From a checkpoint of a small mixture-of-experts model trained on Wikipedia: 2 picks a token, a sigmoid router.
Below are experts of layer 3 (counted from 0) of a mixture-of-experts language model. Rows are named up (a neuron's input weights, with its number), down (a neuron's output weights, with its number) and show model dimensions 320-479. Each number is 128 + 32 x the weight over its row's rms, rounded and kept within 0 to 255. Numbers have three digits each.
Before each expert's rows: "comes before" lists some tokens at least twice as common just after its tokens as in all text. This comes from a sample of Wikipedia text that the model never trained on. Tokens count by the router's weight.

# expert 16
comes before: ",", " and", " (", "\n", ".\n\n", " in"
up0:146080069148104079136151141116151194139162063142142134193123099138143130136146101146053138147112120166089130171183145098044076123205171098094121145145147099136124150152161177211147126096203169106085074149114121086131069140102150101155124133116158143110112205105094107151151090124155163135110127085180119112122187134123117101113135101106099126166149213175163117121031189092147068108144087109081124127181125139177106096160077108183117098080158123139129179175113142145137130160142155
down0:128127086088165116086093112141125127128121131090105065057116107129203082134137130110172089117147113141154097144138129112101097136154177161140047131139164177097097100077179156139085154099086137133120063137156150099119122189141153081146132196139109096133150105096155121081126164128063067142098122145090086075104099117107148094117108148121152156107123107178149161103165112112167139165136149163142130152123114141107134128119158119100120149122117126156183164133075164096126153035135121
up1:120115131125143095130132154104170123123141215152093174156073085156118124183129159163072117056154124115132121169121115103118120150139138123171153215174160198138126175118078109150160104135145111124084127154118085137098123077096124181132164171136127189126180131106128142148178157094049146145138080073130172098127219143110096189094110134162126103132122129129152087085142130098101150136149115089143101188117150066174142122099095178133145130160180152083103117128124116121112170154135154
down1:108118047128141126158122096079135140163139086031114157111166158127153146143130131140137086145131065159116122126169149102104152117134113167120107054092196085155123147089071180120127065164111129145131127146172096085173158155138097099173080103099132131122091171102159094103114146159145128075080149153144120092168084019171140149145146108141144099074172122152116132097149139152179135166098144109149163145168119158119099219165090155133077142136082095169116146118123149106163102149120045
up2:076151150109125106135152131125066148095076126178167160124105116092174133124157111129105088114166083156106090118068062118135178140133147153123193147131139141143132123139125132148121136055116149073136136177118131190118093095186175132144164099109176148128101122105165111152079149087137205163103104164109103172049199107135108171146121149117093167142123090119124121172096132118108114107116117137125136125112147176102115146145067148151113142111127071137129133177135167157119116121151079
down2:079195125163126159138112105119176163105146112182136100155116171097142077147107116157152123130151106122073097115121122105162159101080120107153137095171097087129118180127116129083078146183147137127112095111106209112070080148097149129124112158132175138121099136109099079150169140121139171127073112159146182136187085115118134078149134105206160089169105102094151139173070173161157116146074115092107116147156180056153080149134135121116158137101178142106173096117117111085101164183168164
up3:108154094147157118131105176073133129141165125129097132198079130156159109167148073124084076117131109146116123158108119120081190105101139124135151135147194087151134136095113153119218160098168136164079115144096125098115107147103106158076178147129141116132172107180111139173110135146186070137127148117078130121188148137107070060120097178076153190192125156133124128162165110093113125129141157082151096138060153156150142072211113172098112141139119083126126114087138171097112068130117117
down3:105102082083140122186103176141123181144132130137072151054132146092135109118112096124147127130180100137168130136132128108159120104162102142183095135156190098167099122208144147147145128049145147159135109141149163107112098109144154110173124130143143105153150126109142144145050103113167151082124118042138089139150124154107137113140084138105071064114156125062130120174125114085109133118124108115149160146139166108133136167098146125129121095080151169137176123143185121034108072077162148

# expert 7
comes before: "-", "|", " \"", "\"", " album", " by"
up0:140099148158126113116054151067148133143224169143160174187189131168087156058135189157141140107108109141144119168099108146145155131158111123077111149093156087115153142110098166160118123102166114114113092128123141106160108083126148168137137084105141172095149070093142150148135105116137074135190136117176108155166134103111135120080109136152129118076036171092170115162111139180140152139133131141114142130150107223097159116100171103204152142183150080078163179162163199104132106133178089
down0:109151109140118145075125121151077060063097165121116125123127147166111146105173084101184116095106086156087081134139101123156135170097096068081076183120022110093188107131093104113121152185162093126176058153148143078128095088138144137105126074146090152153128094161181161163079168141108132109122146121061099111112101135082111102128144056131175135143141143180123148152145135087154116113133135115123110076123138115109134202105123121091116121144127133086156142083102089148076162146143120
up1:090051084140108070151106158110083176116096127132123116113184130185150099138141147150089100125131143104067156148114127137097149129153171125150173141118151079109080113155146095157168140139101083124140091135146135101162122132137208158093136136138085127211113145156142147138106156178124167151157116154076126118078118172175100126099126127156135127102095139124150157148097097122118110153142125153099142128193166149128129096146125125122132137176139141150142120107136177132151155160116145
down1:095125139138129133120149099094122150168143114185101177131106067117133170130132140110084200147072113112171195148141142142065158103138135170093104126043097107132107104141149152163117111116184084133138060049081120118164203135219089133068184161130185104123098126154103126076111104144109108113146121132114108176158083174114177129072105095151112158128148134162065115118170140140151134145106094098141177139160163109125084114110117124210090135173127142133087088128111156123164117090135112
up2:120160184103124143139140160088156104126127142147130131151110139139077058142166137136098146113126090076161163105114162156175194114139119125087186145109161094089130157083091095111181124092158206139156150090120085141124082091133143100072097124133187102191162153090121161203117102128124168111123129131168063138142129163113078152175097177094127202114140169130145101093160101033174105150117145110121113088142122209139127081102059132136136105128158166159106090125139173155161129145120147
down2:058105127099135095205115121089180186075172093147068105186117143142105104132148108129129091146138115194175115125147101176144171156072076094130184116134136137151103132097129158121127134169169102125076111186111140132153128162132204249091114174038116186121111115112067080180141114125086164122141123121126119110070154174103099147136115204138131151086094128072152135115180133161129127120102099115177132055102156181124094095175104093095135179067094143097186109120127107110158121111118131
up3:128101138133111083139136083118134138121120170092107156107072128134177129123183143163091088155111140184113044174089084109108111125178154111180177063164192087148083123117158156093122174136122109122152138089125090167210078127089132129068113159052140070133096174097119153100131126102183177129138132138150102091114147129092139164110145199085088125173094140148128152102112142122095136161101126119117156099098161185156152064114140103169124157156168184099160120108139137122082211162149061
down3:178158111183179074166119119084137114087146120139143120138161167095133140088138156136153139117155102172135070119112155127129097115125126123113134140145113108113112136088165193119096125213118196141134112091139118135095113149126083141161149179132084120093204133178128098155121145165147112197132120152134136130123143140134064190142080102124122102080144195088119130071094105110151151141114119190154125128137164115146218068140176115117193130114202112169175138107202089106159142083165091

# expert 20
comes before: " ", " The", " In", " He", " It", " —"
up1:131142146143141119183069111140078148117121103112102152095106136177140095144145116172116141128142100095081076118106130102168113129128203072113133154202118174133159083110122135122133136129122132165036100097150136169083057087129083145120080095130102133136092171145154111186161118140107130125135133142152162088085128110111122123127133150099132122151105145198191117126197177152153164080130196087097147132177102184105170103105126167165148121164147146111093125117109164157141145162101158
down1:096120115107129144121152151175131150132076181089134143163146095146154041118167164170102149108157139186052086175137164129065142142153131083102078121130097153125138122122101105126115100179113158179119104092143142152092104133126108140164107162200152155133133132169183174119118126151159088089149140150129090118181075112115128107125123113159133144098162094122116121145110167138110115126085198165166061135150146030143114097150154114115141119121110196123136099168137091129125157119117119
up2:166096129107122169173128160091092173131152112109132160140115166174211111102139107104076108087121142156169117147086097106186123124140159175140168119208118142112174213167113104126195178090207149107074122150082124086155122102123136115120227135095103155108146150148077118186130121116101144116084101141148211148100178116133095144136114140121110127118192124130133135118116114099109118144132125077177103123113137094151086126081120168140115171139133084129066044191155189131172128155140168
down2:073112170173148133099131165150077175155121128149112128121121111161109055155106126144116195144123212163131120085165100065187079119137148106098173140116169135133110121119152113145146140181094123104125127083086133107085133122169134114158146165100170136183102177061088105134082094146100136105132142127124114121137171106100084192102128143120137101062048179149114110093119121144146154121197116126156156050132155171135128127141167165185131126149131114094138073101102102135035154145133096
up3:153067094116109115150174167131141081136084096103125191130126155135144135136153120119105149127124112122129182126107141187177150165114143113174176186139106143138107095172106094149096219157108186128083098106098083094073130151161127140150166147123166155159153164142085168071084120063136123143097105151099131126113117115152140193130143142147115125087121114164155111158126118137193115137145124123107134119129094154119158102150118146123178121134150071116134102152133152129143119168084124
down3:101089107084135085167132156064191168119121150087108099179127121145094120126132139163151049133127107156135116191170132123111121151135083129072155168162158129153126124076147136085118061137168181113091173174125095177148167105139152032121190125153113175113106102153178124174101105090151112133141111056123128141064117166126150127109137171168105103169112110157170146113104107171122071101146118149126122139064121141119065098101125113096168119145105120073099175136128131142145074182172113
up4:154185121165129150160108146151114127126086118123128191153092087168149089142100142131156183082167158124099108093113110180134161178147114113140111136150173200132072175107158157154197128139161145164168168091138133100099092099126090135134123142049131128126082094112107167131095080170102099113170083139098139138100081168218111194080137154089115108131106137177170139214188120114126105121208113161171103154113151137120129155116139174168148159116130099129062097120088093099131179109168130
down4:105142099119118162121132104116106141076162121153137118095127121054130140118139113138146139188134144155167130148125122182081080096153131157095125109080060123093173152076143053123144062131135146088137098127185152155178117118194099071162163172130127104111156148091203094096114189165082143076070081125134137170130133127150115138161073132156088163087099153125129095085064122211166139117105082128063127099139062116141128105100149156138175165191087131168174115087166122117123109068130105

# expert 21
comes before: " |", "–", ".", ",", ";", " |\n"
up14:161142171121134115137134162078109144136140109144162192108054075112112155119118132140134123115100182147092124187141148162115091156109070076091132084109084095119138117125219115169158128161180113126130125127108115174126110138117155169174101127109178083176127113072145182123152151139143096171069153111121145055189099130142080081156092190127104120102130101157116099149129150148136054157199113158183112092127045118126084101041115082119154145108137125108121124183069175113125112129085065
down14:191160123120148166112121123101098141086155163121149119119077137147113098132144097083092106107147113153133167143142069071188101123157170126135122105099116128131127180093139149122117143083148041122140122148119135057089077212065147150154090134079098097119122106083168136115136119156091124174158142129110071154172129092112132131168141101111133097082113154114123122142138122079165167117077169139159133112141184124089107193114135120076134141154155117151126100096117127159151165116111081
up15:111152125065090112145131094126124126159119140148135145146206120163153131103132115134072089088100084107100140168135098211136154112122137146161143147154108118104125124109093149113138128096171111150135137131122154103109117105184133129108142081109132135165218153139182117086072181094111129164154190037141129147149187118168064156147123084153098098116113096143149158175137156141111135094120236187127090092183157120125178173195124166115115187146133123143058108139174142101192115138131098
down15:196136119129097127186114124121106085146086131129097093124136157115136137142130155104102148132186108106161163120162088157150080143121123144137149119102206077090116096162046118105105111151082135085134161055123114133100169164151142117136047114121134116064105030126144179091145121144148118148095160159141115126135111052109094096148117116088131144164110208136127087104041182178154099104143046128142159077114113132161145086132101137094109161179198112114146159122142126151160133165150195
up16:111109115168181148167074153177180186141134089129117141114152092139139122123085125176178133149140119099092105151120181082131113157162109138129191160161157096217128122135182122105154154145145170161192142101141061135112083061144120105135125124173115090112128121070115176107158181111158053188101146166109150093113124106110111136147068163147126169136168117186150142151139091134140184121178140133183147134095124145129145086127111091167120092120142130065122097189106155154094133159090162
down16:140157129151142068148080088053118109106096131120137116155120163111148118089075159118115166158120128106080136090221104152142170141199079125056148096128047161129080096060148147127123198134102112157133112133128171118145186117155061155096139121179134148136098058179124162093122115126131120192208126154089140126200186130157058142137121173120162101167066147149124073080141195102156074144141128151112063153089090155136151162176121121173122139106083131100069132115102078163113194097099136
up17:078106108160092181162137131131151168131151159161091128134109130160118022166126090122127148132100126128111193124143174141094160163097141120141128131136115101187136145173151166156121149128164184186159154235161108162133133132110143089110143125134163162129082105136130120185134159111127168131128148124132129097045109115124124074126086155142124113163118191196103139113128073133122130169190134130095079121135097184149151106166145124125100125148118098110135090096073181114135113099151141
down17:184115160072176127146132146133113102139154124111082128174115212151147127118160115191147140102139110142105170087172121190165135140134114139174172139156144125126169096060142137124121088116109169140113142163163160139111186155104150123129133086074155110099063106117140108033190073147102179133171087138093176128132133107109133114181122133135150110145102133091102070130124153119104144078124132160095171136175125154175112126115113150134200145155115127111147097123196109150144143170101124

# expert 13
comes before: ":", " ", "\n", " (", "\n\n", " Total"
up1:085110082129170152108102101137121105107114163153156110157135129148157147201124160160147094060132121128112151083112117124110098136115181120115176118138128119167094091120151118069116141151156142096165151129145138186162101141137139143157142128086131111148133044127152188194150178161107105120163115120109138075141124152138093131112202126130145133065068183108153167134145116123120122183107135158112064113180129088146113127110078142085090098095161096146142122095133097071104121131101107
down1:168174158120105124151107152106180162097090114101111127092150127055029114173130069100123112114122098197152138149112137147103066184139151091129127160114123148182136189103045134137147078108132078083121089138128163142116179109098138090125134080149118062094115138109120139063102146112175117101112183166114160113173133105151135117101119095096140141139099058089168131107164144178176087156161088125138104109144145104066169112144149149129100130137107176114120102129089123115165094138076125
up2:148087164166121114130148146149153134112191095136119113124132113125109109145171107160123185101090080159112196114122100123128137089123120142100164163149099135126114077137171131144116121107137152133104067182101128095136152113149089112164080122098121093114151153125114121156167119115160106153158173131070057165082156154196122073092099148147097100133150107126132199165201124131093135141121141150116090065122091131149163126116206174185193103151118135154135114183100173135102147135118070
down2:115108117205129115150141148125135110140115108125124125136151065129104135082135102092049151168138137157098104154131105172065084061125065120094140092123100143172161148115117049078140178200124144100130165149134086125097118136124104140172104145148122117106174104111180152095064093089079163122100141120139080100118129091148095117117087075186147105117067163112102122085080087083128100156077125127050173084107188211111117164090128127138170074106098126111136150126193100171124157148071133
up3:106105158130134135153105172125077152106246131141131137173116146108139161108091134160076129139092112146137164104144099150123154140122178082169132127149197098151097165115115054172084154075195133185162116198117095155166095115142127152134179162171082090116170185089123127183150191157172133141161167134147109153138176105124086166126119132141162108150099098204173143124142093177164164154155106093141138113162109105160132173119145116086130112103113127154152099158182084089096140098114109
down3:152145160193171116150138149134136162123129146127100093126131093199134149140090090130075149135155126118162157151162150150180135082181114143166093092097097140134151139116111106060140152150133172113107142131160126183146144130152067169105147074125111138179176154118099141101114088139106138085129057139126148142125117093167123133102104077206144119122141117066046096160133121175142142099050107130153091121108144125104106126163168149093123160024084137091139080166173074123106119120107165
up4:190113127151087184145108085141166149167092149170124131150126185130176086117094131156128128119158169143085124207109180232051128132127163113116099161148114077130176129100126130041182180144187162124130118158225145112106146164108186175142153088085114157106139176155104125113110145160161085142104097135175071118050078139078144169163170109166120131147122097111129162149132103036120149133099111094110121100138145138067173119140107109129134150142138048087149168142182124136111114103122114
down4:163149142094161144117113151135109156096077084099084093061114085076146155108199113115156114116104156112089085118174095122060127120145089170123150070112106160097167140154118148171123089131151154084130166177100081126121153104149081130120132158137088143078139068165116077103136138054116139112153173143115120103097102113132100119148148152130106115119119195103182102135088153110114154139121127122087173140163084131128084110125084085113105086081178107170111111102119130116119117165139093

# expert 4
comes before: " |", ".", "%", " |\n", ")", "0"
up14:117113133135120167092156095156168138097143118111174079169130105069109162107152098149132176147116143121126107141095090096100160075103177102117137167168134166151140138141122094071154089079120158088104133125142142147062103100135109146178136155102133087105164154090093169125090057187103139183175118059148112155117145143106135183171126127169102124139098175126095162084148139192112111121106098144128121184182183140115126065148112120167044134134130132090146130088081133189147112092101131
down14:155138156130157091090149147108123128067173127073092112128134091177172177109199152119158125129150116162153131090102101098153148071136120137189055174129122094135104155102148087140083155092102087092117157140156090090092195142165167155133098096152124055148128153071112121139116127055178060149118141095101133192146104119125140102166135122087131162131128106119098136142122134137174145085100090154155080189102097125166179128120136108123155110108125103080126138126112118186162126155152171
up15:146141156147177096130094102187129151151140119144142138082128138140119138146094118071096143103088107124146095084097115115125159170090060113115088210112181145090140099190130196148156113163137151166104104132168153158114116149113164121141089117127137135070101144179134165161106157162139101130106201107141147137130146145106095180170167159158184113163107143126112157140127118170076118126169138146117119150117131085069122119114146093144158126121145170151153181170131187144104117130104130
down15:112140128142174115125134096101144072091183164174100161168091148146134135087141147201081106140154123082074095154133127084125176102147110152151143124058132081170113100100157120125120077156127166171123061140118095145117104131194112125127157130117152158128104091128152093078184140124105116111120127108062141154097076154192157122096085139126090129072092128133176103143190171118126121089170134124043122140155080101165085137110049106115112079122070148167178137090195136096147067111165147
up16:140105132198144143151134105157052117128146110150121150144121149118104136078140166134053091066143151138181121047109108117144145108073185131055151212082152108172156159129135107173114121131132110171157125122149131170151170087134141117206118076138119116119156160103170147194171170086178130091140174133095133136133147126122170140126148158136183164147078159139139144120163110118140113100105102121090057205174134114094181170120094116079143138121144120091129108084090110130125181121111113
down16:140129142124123128172079156139118118108080138085171112142074112127119095114139119127100093126110127144149103174157168083146085133147140175088123159145078156041162116112062105091132098148096054149143136142078156113129139138130104162102105152102149077096164166110142115097131112128137130111082163120091094138136084171121116098115110146084110160199094100112132164149162096162191127138088123119133191092067174153233114108152090145095125109123150073094140159115153145121115070060097131
up17:092177152099153171121126136143123114102142157119127130168149086169172097084155112119129118098130097108152125111165158137118107145129106138157115098092145155144162130123083134178113145198154120109077166120175050136089171212129142104113137147094156198100187104100154163162132093186206080113109121168156146159073126160157145152173114117165198090118143136145174140118090093111161166142089166083123049089149164106134112106184103090169115115113142119080119191140162173080118143152124059
down17:154131141136163111081145136126104158091149128053131090120083166169160111172145099093168124066169162107123128058145107089143144087119145117083089112131171062133112075118071120102120141160093142097118108118117086125125186151142125063116183084132114082137079142139121116130170114160114102103075144182133157115107151132084132129139137109156160097106089158191097096107176101086138087147141119069130139087121138123160141111077179187123105184105094181117117142144166189111099114154085159

# expert 18
comes before: "201", "1", "200", "0", "2", "202"
up0:080102145118127096140132189103166102070120155101082116117106073127098077130123127108159166111112101100095187113122155129104091142113133143140125142121102109162083135154140178070103137095132127152132153179128149145159125083155105098168208168134104107134171124150156095145124101142201109129170111099108086092070103110103050101137139179101135171220122159182158095188126105116090131121145100111140098055071104183176145150151126088199081135112153074111125163115160135143143101153114093
down0:171198049112179124154113151115095138142127116126148138144113119122134140159130176096119105083106138174112128165199134092139139140157078121091137124171179077159151095171122111099107088100154144081134129160135144125143141165116165117109100121131144125121133086091129162122110112123131139057099072184102136108095158146087101154141128145119125084133112112104127149129130208121083150211164088184085174084168140122100131109052077135122067102117099085149126163209154135152120193077053167
up1:130150127172148196162095115130141147178089136136115119135113179123139056130137141063160177156119124073115136138159119135163127135153108198135087133173075109169100081120172151152192172133122178163111144192146145117111114097105124173150209160055147159137158097120163083108170075129092076179117088146104113140165102096101146113110094155130080091132154189126093155163155108131179095098157151080136090086099147165069143142074153070101130133156098162100108144142109143150154144115142141
down1:104147078077104173118106121112116105126131156161131159091158207108189078131135127156123170113181139148102062131156120095120149153125163150157090130169115113128118181166159114143099107175191115140129130165106161169105136118195210056148121067130162119167059187113076119071111137135107201152117129118145128126125097176123141106100179174154156130070132129107107155130142141086176110177112115148108152063199144133128147125168133151132162133157095131099111127164103158178118203145119141
up2:156156160059090179095136153094088129134171112151158186140083099129165113210218159125078118134082072132072170147155151119125129080165129132155125186107122048121166130126115091130155098116193186154106124133109116102090081097141095134102183086147132105103132150154170215194168102159098149156090120094107100133117094136154086108150087136097119095143156096169151134127165118087140108122158156086123155087148081175125120093099118036161122084221181163095109184134138132073107094113121125
down2:110164127079142131139091209120098125111101107151111172100190140105144142162111114079066089159158133105115119059159139096095097134125142161182118123111192112081103145127105135142153129112075100100104114119070088142129124103072103143100105085132091119122092102119144114192083127148109082157148123132161074153189150161149134094112178136145093135134081146161094143151122113111181042049139151112114081172132182064150140184131104105134152059183097107089085119144077134080145119137179142
up3:091164127140113135143091121106065142200173123131122185184169114104137103139142121162066128111090136097128166140094141153160100097109067115094116111112154092098159160134100160114173075150082186177139115116114134169162139155140154140167194163080132128179155173153120142143170119116086160098128136149094128134135146109144126103088180168116107142141057099168154142152119128147110113105190145179166114113107105087144137141103096172101143119113148134103161144122145138119060104155092182
down3:143178129126115116160163107163116141129137132118094170050083115091163084103199094183196162116144131106068158179160086110142106095114139155112118153205114117121076088143086092123065183104150192101119122152122166183145135115122073131146116164171119144143072124189186123137145072098063100115068185141190160119118178149138103153138141170124144190143117095130125127143113129115178125124138109141135166158106109101162133140115094144119141206063125105182060134088129131085148098140132129

# expert 5
comes before: " the", " a", " by", " his", " to", " as"
up0:127103107068131184102140158096132168195171093168137120165135146098121115167121130165124154105181143073165142105125069160084083104143132150068126157155100129132151139151145100134102167145221132181101143128143169121162219107152153087088082143144063131148093109164149170127175137093144131168109162159108112179099152183197161151162138141122104129145137076154166191155182119119057115160133127143143148111118132142121120123095124171127115136134131085092088088136141177100108111133131168
down0:096121120130081125092128101121150196094128104133135161134123095135085158160167073087076119114038148100145168129148111128122168141062065190171136095142126140158148219092129122119117067149094170113110128171129149135141107111131103153200128131148118112121140148115156143092192132097124090099098096107142131144137168163143166113123193137175104138085179145197083115113122097163165127098166139181157130132163157183077119111121172061132153157131093156098109139123117099050083136131171096
up1:086149149107126176166076118135109158130112106102118120124130151163143137142136109081102093129141149149084141103106111123156173122170159101108126162145111101159083109196155112128131127153123119153164170146144133160166172168114111162123082190087081140146075129085126155201105139090147181066123176070147083136147156126091126154122096098135119161122169163141157188132155099131115149083058103090098174165083133098143137117162148135115113104123082164085178172164190148119126146216097169
down1:165138178137141071172184141123111091140146159129126116123101119133142149034089152155096135110133133164076151178129171117167132086167117183153082077116072108054147121055115142131170136120090205130113112054177094098106107121133110152197137077200174107152142139117151159168062132095138143135142165093078115163165126092080080144114138118046141106132168143123135120124091184130089098127169178130094096129189118127111142137131084195042098135126129121174045169086140169165142106164121109
up2:172190104144124044120111087132121157096102134128151143176177182110181095138143172154140021056127091103105102154139170127111109156169186141066128138172070184122129121087141096128109159127117126129176135125118132162132153179130150228140112162136106114147067152119157130099120128161166123166102169118176129105185143144135091163179133160173090196169110176108190193098141124138160171148159142102108152081115098111134107146140121149138111155135147119134123115126106101117179116146151073
down2:120160160144097111073169146157160139123171079114130096130072159172092071124146170171123126112144090058052117130195126139100168129120125126078172153136153138111136113126113085147138134168160164121073098133070131160169136150085130123077121157140153105095158151143156063138091114194115120132096073140127133121097109064116115141134088065157199112081150118094176152167114161082093131141083078175200125097101095162093093094120086104104160131086145078086173122165133122072103091121154173
up3:136130168134093167103119131091173155156085183149184131131147158113112130116116168143091159096113151088176126108105105179081156145123106109108178085142123114098112158166139097075096163091175119090132127125150185101104191089153080122109092054119060226185148132125148144111143105156189135124190176115127159081131140172100130138158140097152136172191109105149140110122139145137141091120179173131058178136125152148128153092144075136108170151124124097145112143140141112144147130086165149
down3:137095112120126162163153106121149059122121116138105111127149134102184127120175116125127085105139125076113113163092140152063150110133046153111118133082060119106074089151142170137198140138079114167107131108110162136112099078089112109072136104084134148167143128130141077113137096071094114115163133116090152113111086098112126090130137107150123127132150077119101146093142149141174170121073128101169124140167148103198136097159186121133091056123178169145106097172152144146130110161119112